config.toml
n_layer = 9
d_model = 384
n_experts = 48
experts_per_token = 2
d_expert = 256
d_shared_expert = 0
activation = "swiglu"
moe_layers = [1, 2, 3, 4, 5, 6, 7, 8]
router_score = "softmax"
normalize_top_k = false
routed_scale = 4.9
balance_loss = 0.015
balance_bias = false
init_std_router = 0.0141
lr_router = 0.000286
vocab_size = 4330
norm = "layernorm"
norm_eps = 1e-05
tie_embeddings = "early"
optimizer = "adamw"
lr = 0.00106
beta1 = 0.9
beta2 = 0.99
grad_clip = 2.0
batch_tokens = [65536, 131072, 262144, 524288]
seq_len = 1024
train_tokens = 597600000
steps = 3484
dataset = "wikipedia_en"
Below are experts of layer 6 (counted from 0) of a mixture-of-experts language model. Rows are named router (the router's row for the expert) and show model dimensions 192-383. Each number is 500 + 40 x the weight over its row's rms, rounded and kept within 0 to 999. Numbers have three digits each.
Before each expert's rows: a language model's description of what the expert responds to; "comes after" lists some tokens at least twice as common just before its tokens as in all text. This comes from a sample of Wikipedia text that the model never trained on. Tokens count by the router's weight.

# expert 0
It responds to: Surname first pieces. First word-piece of a personal name, mostly surnames after a first name or title, such as S(acheverell), Mor(rison), Cam(eron).
comes after: ", ", "| ", ". ", "and ", "- ", "by "
router:522557480557498500551451459505503539470515508560559516452427422515525532431462440479500498547563541488467448473504501445448495545465572496528486465498451512516563543465525430504442538501396514603533459469593450486517455519530520510560494445555452490481528486498510512516577440454479547508534534482509509490480489480471448492536455526477458562519437541504545448551514510527477434565471570527496446523551536549485500498464455487485521491414536515486529515489579561500530575480527459567482505542499493517456517473447521470498460543449495533473527415532573520451484529492482476473

# expert 27
It responds to: Inner word fragments. Middle pieces of Latinate words after prefixes like re, con, pre, such as int-u-itive, ad-ver-tising; also day numbers in dates.
comes after: "re", "con", ".", "pre", "f", "in"
router:484470501470460528453582569493489471483517522512526436485490478422447491465458506521348491525479550438481523554542541481506435497446478448539495516469463565451503449550555571491515438465448444518543480478503497513564585487459457571500440553507460480422507549484502566483458481508483515446537498529532504544503551496509515449467414474517508514416505425462463498514545577474503540441503488558469482484490536473538472443528528483470567493528494534470583534541521511490520518489459506485509504465489500406483475445532537509507547513561477440554476454427491475489533492501502450435

# expert 14
It responds to: Award and table tokens. Capital letters and pieces in award listings and sports or data tables, such as F-av-orite, Best, scores like 3–1, and page numbers.
comes after: "F", "| ", "f", "W", "N", "2"
router:487504503526498474428515510558501408514468450455505544490451459460476482427588638481486546484561615552538547518529488528506459567522504551471552537567442473474521463504552476402486470464513484465508531515488479535463443537434567490423473587505507555466440545538440480547443488466453517444501561473445478520473532448517560534442594546504461572483546569465435443461494497556501487526453449533495527531440421590474464495541444485498475447600541466452517471454460459486439418481426534538515524548494492521534527520576550474491489479479493497536503534549473560499535525499526445514

# expert 10
It responds to: Mid-word consonant chunks. Short middle pieces of English words after one or two letters, such as t-ug, c-ock-pit, onc-og-ene, aircr-aft, before endings like -ed or -ing.
comes after: "c", "t", "l", "T", "-", "b"
router:498501483499481449448476535526553495517511515446494492527461486509569414476451468497441557599478475441436569533576468514526515544493486542496481495498530560461481466539517552549498518509493492479533445426507490466472586545447451507511523455494535452460494470521500526514444433451473555467466535493476455532508482502524586542516449465558429484446482448437511557532486590472560488478513460549501464508518563522553472554455482484482553460486503452527556450485404449449538486510556513529522486492444481460458511519502498556515517508432432497404541497592413411544472450565526515536

# expert 32
It responds to: Word stems in narrative. First pieces of verbs and nouns in historical or biographical prose, such as attemp, arriv, coll(apsed), acc(identally), plus had, was.
comes after: "a ", "his ", "s ", "the ", "he ", "and "
router:559521496511448565496519394509513502453451487528513513469474512515499514556512500510523464498466514452541488533490480543443494536517510439499526552492564514510541513499480533460517507552395518544453499549494519537490483551501609547494481452467570535455566475504541661473548501490474477542502400530510460485519537458446484476528521522511524484449490543527502488543534491514460446475541545467509424492493404490529533502507541497458492610525520419504513539531457615482530492523524483513464548508505477493488532466443492523493516470478488516500530505477456479478448463445473520483

# expert 29
It responds to: Digits in large numbers. Digit groups inside large numbers, money and measurements, such as 000, 00, million, 250000 acres, $500,000, times like 3:06:29.
comes after: "8", "6", "9", "7", "5", "3"
router:466540487562529498409551516506445545484595467482426466441521539513560535461590482448469539416467487493480484518562515526449417428545495499480540536470459504496509473419480416497550472548543411519487475505515459460491484501511550447428557526453448479460485502530517449583480517497500470527537532495516481507469505535429559494569513535488455534480512514502490555564503480484543508505512511508563558482460496562457586586466502510503558488499490491487518472460465466550477492412528504456468472442522504526497521451557444554488483483547500527464520516526501521452606553487531465545

# expert 13
It responds to: South Asian, Muslim names. Opening letters and syllables of Arabic, Pakistani, Indian and Central Asian names and words, such as Kh, Ky, Ak, Pakist, Baghdad, Hindu.
comes after: "K", "Sh", "-", "H", "T", "i "
router:485467543478560529590451523514483532493477471497459510462540460514512471510456516517465470524500444492517500516535481496475484590460546519581571466478601513464477503546457505492485513566508531522440468478487475466510453464525505516522504504480526475525438426560443580554528502445466485542489506455481527491514518496471524458538508524377555513614528516522508510497524465447478531525484536450486495553431448480487488462446503498473540539485456519395507537496546470525474469462513489523497489544494509426514496528508542505551534527521522470532551470513449444520461528464469522526

# expert 12
It responds to: Infobox list prepositions. Structural tokens in infobox lists: line-start dashes, in after Location, months in dates, coordinate marks, and of, the.
comes after: "\n", "- ", "″", "°", ": ", "Location "
router:460437567442530487496442419474483493523514492586490455540500494489583518560455511463487503505480455478523445459492502495432591430465483559499586441492527473520469485484528568476457500507493535466518536456538494528487531506516541481485461513503446487548550486488472563481512536561451586530536481481506529572556526411526535462517508468551588471449481479530511566483435477477434463494539498487417512431535446449601547488406489509495480469483463523479499463477454485437457523483552549512561501493428525492527498500449489515489491519477504542473500556493478511494581486525503506465

# expert 26
It responds to: Section and table headers. Wikipedia section markers and table header cells after blank lines, such as ==, ===, See also, Rank, Year, Votes.
comes after: "\n\n", "| ", "==", "===", "== ", "\n"
router:458483482493512431427589560474491399532487546503544504486478467468475526532486518494432456480495510474463506450491482533485553486517521517520544446444500481492532535611526477450461537495388491579565526508458550467525581525470562542541515519457577474517439536487503568519478563492521513516509507461489519530517532526553485555459517456462524446424480485578424511478465497544440549464465480495467529493486432520515491549492462510542469463520487574503506522470495540503500460470491508541545479499486497528468590502490391458487489502500410493549505552492538448518512529489534421511

# expert 17
It responds to: Table cells and numbers. Pipe separators, zeros and small numbers in sports and election tables, plus markdown table divider rows like |---|---|---|.
comes after: "| ", "0 ", "0", "; ", "(", "1 "
router:513504499513493567532506472541412538521519520539539535524455493496476548468530515543598529448530536530480519534523510499493458515527455543453462465528421458436473523536487505511509478467609409443422480477516475506501531487459427464561483506507409500447458511509456369503477548540470465514442535466534481457483467500455454482442544503482445524511560538446513440490495471564470508588452504526458489534462507536491534475539503535549450464548509548496401478458540453568491482443512551535476509550593491465478461472587519463502529527481499452536525451550513513530483521484480547546

# expert 8
It responds to: Copulas and participles. Verbs after a subject in definitional openings: was, is, born, became, located, founded, represented, often following an article title heading.
comes after: "was ", "is ", "=", "It ", "\n\n", "=="
router:486498483473502447489477428497554467489482514543472460504504540474434509473485523495463447549489516557543461495479539495499540466538522492495504529550532541586504522557549554571500518535453531580592495447465493496513490521510524450559506440514509436573474514504488531505490503549485488491517423472533508446589527461459511529482481465511590573479567470519530510514554478479491485434572470443557532484461466460535473530503525544445437517456543518464494499593460501476526510568496571437459487459453508540520541535396427549442449524543512541538477561458503449468542550521505449437

# expert 18
It responds to: Noun after determiner. Noun or adjective right after the, its or his in running prose, such as University, original, city, film, English.
comes after: "the ", "The ", "'", "his ", "its ", "United "
router:452495457528467537548513526463577433492485578436504547450542540520469454486535523470442490474435514471458488469473489495494487433489537452564462508476497509551475515490500459448532507593398553514502578509508473573482443505529521575459490561485548540471494509428532492478528495444501494492526546455512508491539475465507491505505463524550490542432425484536492539540471455434511492544486507480496524499521508524541420501476527454490501573502506539540543467556514571471434463544468465542492505541518516474544457575449562510450409484522528535482455543499532513515420542498445447536

# expert 20
It responds to: Music credits. Album personnel and discography text: instruments and roles like guitar, vocals, lead, electric, plus genre, song and album words in tables.
comes after: "| ", ", ", "(", "; ", "– ", "\" "
router:492452523509480469566502545522407538503464453492538532489433518503462516450517542538537510471483495529484521534482532518499510515481471567474487449600431448459484472516550448518461481435473486467512499547472476459494530513431427522571484510564470487481465535553453408531526530498477521492438578437508504510494504574523442481456533544450476510481541511479575441516521458544521492490491491467488497567486522531522521463539506538534403444525511502448402492476480452560505462434495512538502523550513486514465506459552482494537496443537497473486525458608492551508415471492459499577

# expert 37
It responds to: Quantifiers before nouns. Determiners and quantifying adjectives after prepositions, such as other, various, local, many, several, some, the, in running prose.
comes after: "in ", "of ", "on ", "from ", "for ", "to "
router:474508478526468448512493535524455500554509490545505508464406546476489528435499447545544501506497522555478544506516594473479486492469439545487470469514458476494519454520499426447501435497484444486449508513524475489473486432464507499538518518519378517546424519478448424439527570487539563492472544495553479437464448544456556430506554543477482538478484518464528402452496443534489561569441482464426564536493469451511502447513485570521483441425567507508502499501592529535442501465493556507470477542510410448541487471594579501520564463512545511503473543526533527497515567469456518548

# expert 25
It responds to: Ch and Slavic letters. The piece ch and capital first letters of Czech, Slovak and Central European names, such as Ch, č, š, Sch, Prachatice, Čilić.
comes after: "| ", "a ", ": ", "- ", "in ", "de "
router:508519549564508529559550474468457549499492456503542478482518480541440473485565542525566439507478470610497530528452512464487444561497506509485425511503465436470520537460474485549503472526544427478435508472506470449537523498479542406532478493451458494465465498510459439523529529524532476520525470558571517399543479536467542524439506536544487540549516528477534470435485459509518491570462448461543507483482463486466461464501476462495497415586477508514456418473506510550518559595535589509544500514539512514534500461549505468474558545477516534490466444534422535534511502492486546552

# expert 41
It responds to: Capital-letter abbreviations. Single capitals and periods inside initialisms and abbreviations, such as R.E.M., Rs., FM 732, ST, DN, and decimal points in percentages.
comes after: "R", "A", "S", "C", "M", "B"
router:449436496469531488499540523548459459510458530535484483530541498550588538492530494473585607452534482563444522571526496494453534586527384444565500448541497455531484492575507489479465516464522396468484460510478440443471472513551552436516524452523502542571474476556535442556467500415519531488484506565515474515445508495489551481480526541397491520604497520513515502563484530522528484552435478504503573543478464465446483532494433519503505476474539520542520549530474484454466451501478504513514489464478491454504551459505541458480480523502535532520532465561571501547425499543518450547

# expert 38
It responds to: Sentence-opening connectives. Discourse and time connectives at clause starts, such as However, After, While, Although, Since, plus commas and -ly adverbs.
comes after: ". ", "\n\n", "as ", "a ", "was ", "However"
router:546561498536439454474534509494504467550508446468479458543492543489521462502489444446525486503457523468433484470444467466470545427449492459504486448461495559521496415552496506544561436492520492445533453527483572534519525432518510494439524538472585466514568446411505501441468530482517547469502459583486555484447573496471502506563517460500506522520416474514505480489518517496455525573489492496574447508499454417540482568471543487509514523540513464449523495522531510470468494527532548543493511496555447528466480494461440526490469466504454548440446443522573445432523487546494516518

# expert 35
It responds to: Verb and noun stems. Stems of common academic verbs and nouns after to, not, can, be, like effec, provid, reduc, identi, gu-arantee, resp-ected.
comes after: "to ", "not ", "and ", "is ", "be ", "that "
router:533512547466492524447443505501459479487516514500481500497496527500506543504490487507442449547473485429507448474472464491600529540525537539494459464529555518518538563562562528518491488550393515554541503526461554509538462538506456553451538465470485475498511584469552599508502478441484482509497440577490443454483521489547422475572432456501532522397552541548537451439529562503528467466498523462463423517477557444477534489479469473453545531464543506496582504491474530537496544514561512482453529516488476507460531514456488566494481490505512508514461552450565400507526465463461529436

# expert 44
It responds to: Sentence-ending periods. Periods and closing punctuation ending sentences, including ). and ". , plus the word-piece ac inside names like Jac-ob, Del-ac-orte.
comes after: ".", "==", "s", "es", ").", "ed"
router:515525497506425491558479528434457519492459511534539555524469426516432533515518576516501539476573480475501536493556490495583479491512458485427482515537514487500445526488552545491525473500495455461498525540472562478488505500555505457551514477519479510574487493489431421526523438558523392530460582551530438512563487520463535552459537550527379507498506485444475518453496493516482535467454448509439550518502473481536521513547449542495499491516425505549485461534436524499489563445469492501474490510590521432515546484513527478548538541471487550473511476507545500497464496558514462529

# expert 11
It responds to: Table cell separators. Pipe separators between numeric cells in sports, election and chart tables, especially after numbers or dashes, as in 41 | — | —.
comes after: " ", "0 ", ") ", "1 ", "2 ", "3 "
router:529474471514486549589538520516436571505477517468536475508456465550463521471530507515560558525541550519456536567507552454589476440483480506458511489508438450452530490495489452565484437449486471485463579510517515482521494448498447438562496438478432515479441563503523394470540495556497467511435541473527487476394485484457503459488611514481430509519512519460513491484536435523506523513456484504442517531519493470475475491518490513518517457513577475463428469449533514551472478456471536535463557489551495481492440470594476529556529522514522501491512476590487529534452495505480547555

# expert 3
It responds to: Determiners and compound hyphens. Determiners like the, his, their, this and ordinals like first, second, same after prepositions; also hyphens inside compounds like north-northeast.
comes after: "of ", "in ", "'", "to ", "for ", "on "
router:529483429483546477480428536462554488508495480427531464468526549522461441532463484492479516557537469538460463477520494490443340409492530463515552442516508513512536543474576523459527502540457525544452485523508487507480526557430550550450469538509535571506533491510527432538574448572530410519481597568479510464457456550542521519537503524549508517424477530485532495552561536515427497439560467469534497468500532455521492492473565526502536557516533532479561585537431561445482495544486482567465462477491462507499546549424475453469532481552499470548498520427499479468498484495527458452

# expert 45
It responds to: Sports table name starts. Name beginnings and cell separators in sports rosters and results tables, such as Riv, Jon, Jr, Rev Racing, Mc.
comes after: "| ", "G", "D", "o ", "; ", "P"
router:500507570536483452560461489470509538559586420531515498486474465512553512459476520453531547445505494524533486509492487490516471568472547549535441562521508483510552453512519578539503544501492525461468510487420522464538528472493536484542509511523476514490569423466466573470470554471540512478478471529437541477454544514516510571488482480482497556567516514493457476477453474469455502529438574424485530483514567508430470487521543466480495491487558511587519497482433581413530484455438524460507528491545469444443416500502522488461407514423520514479467469527547548549465538508539481474

# expert 4
It responds to: Infobox field values. Infobox and table fragments: coordinate seconds digits, field labels like Coordinates, Born, Website, Genus, and units such as ft, sq.
comes after: "- ", "′", "(", ": ", "°", "• "
router:459530518534519549422428519455584433487489409475500529474518528516461481522510501447401470482477539473431532477505513522526508530427485531543475478549559545516479551512518580531458443499509462526545499458485516535515473537480507499502575546524546462535564515485508620499524491520502503502548482480476542551492487532525484541472511565492560537403489490510467581486486455497470498453508459460446503470529521488453509459481538543525462445424520511494489576431421436490419471453497542482516474543449478602503473466454478521476516519462511503525476539518468531539511480492501555459

# expert 40
It responds to: Table pipes and vowels. Line-start table pipes in result or list tables, and single vowel pieces inside names or words, such as j-e-opardy, Sp-e-icher.
comes after: "\n", " ", "1 ", ")", "|", "2 "
router:456568536469460560470454569519500556501531555462548557537464425586499464516523488419545520488519574518473542496549546514486505476528467492548519447453438462423466499429551477470565526446555444427544470495520483520480478493455447439571501508521517524481476499500437463591534487509545572489490492517496518458507516565500475451444583497478475498475473490485457433538476460524543513527479505563533480486492466501489504484494480585567484503467548508509483509503536507545536497503462467466453512506477505519578458553550436436556451569574475527495505495532475435469467514505493513537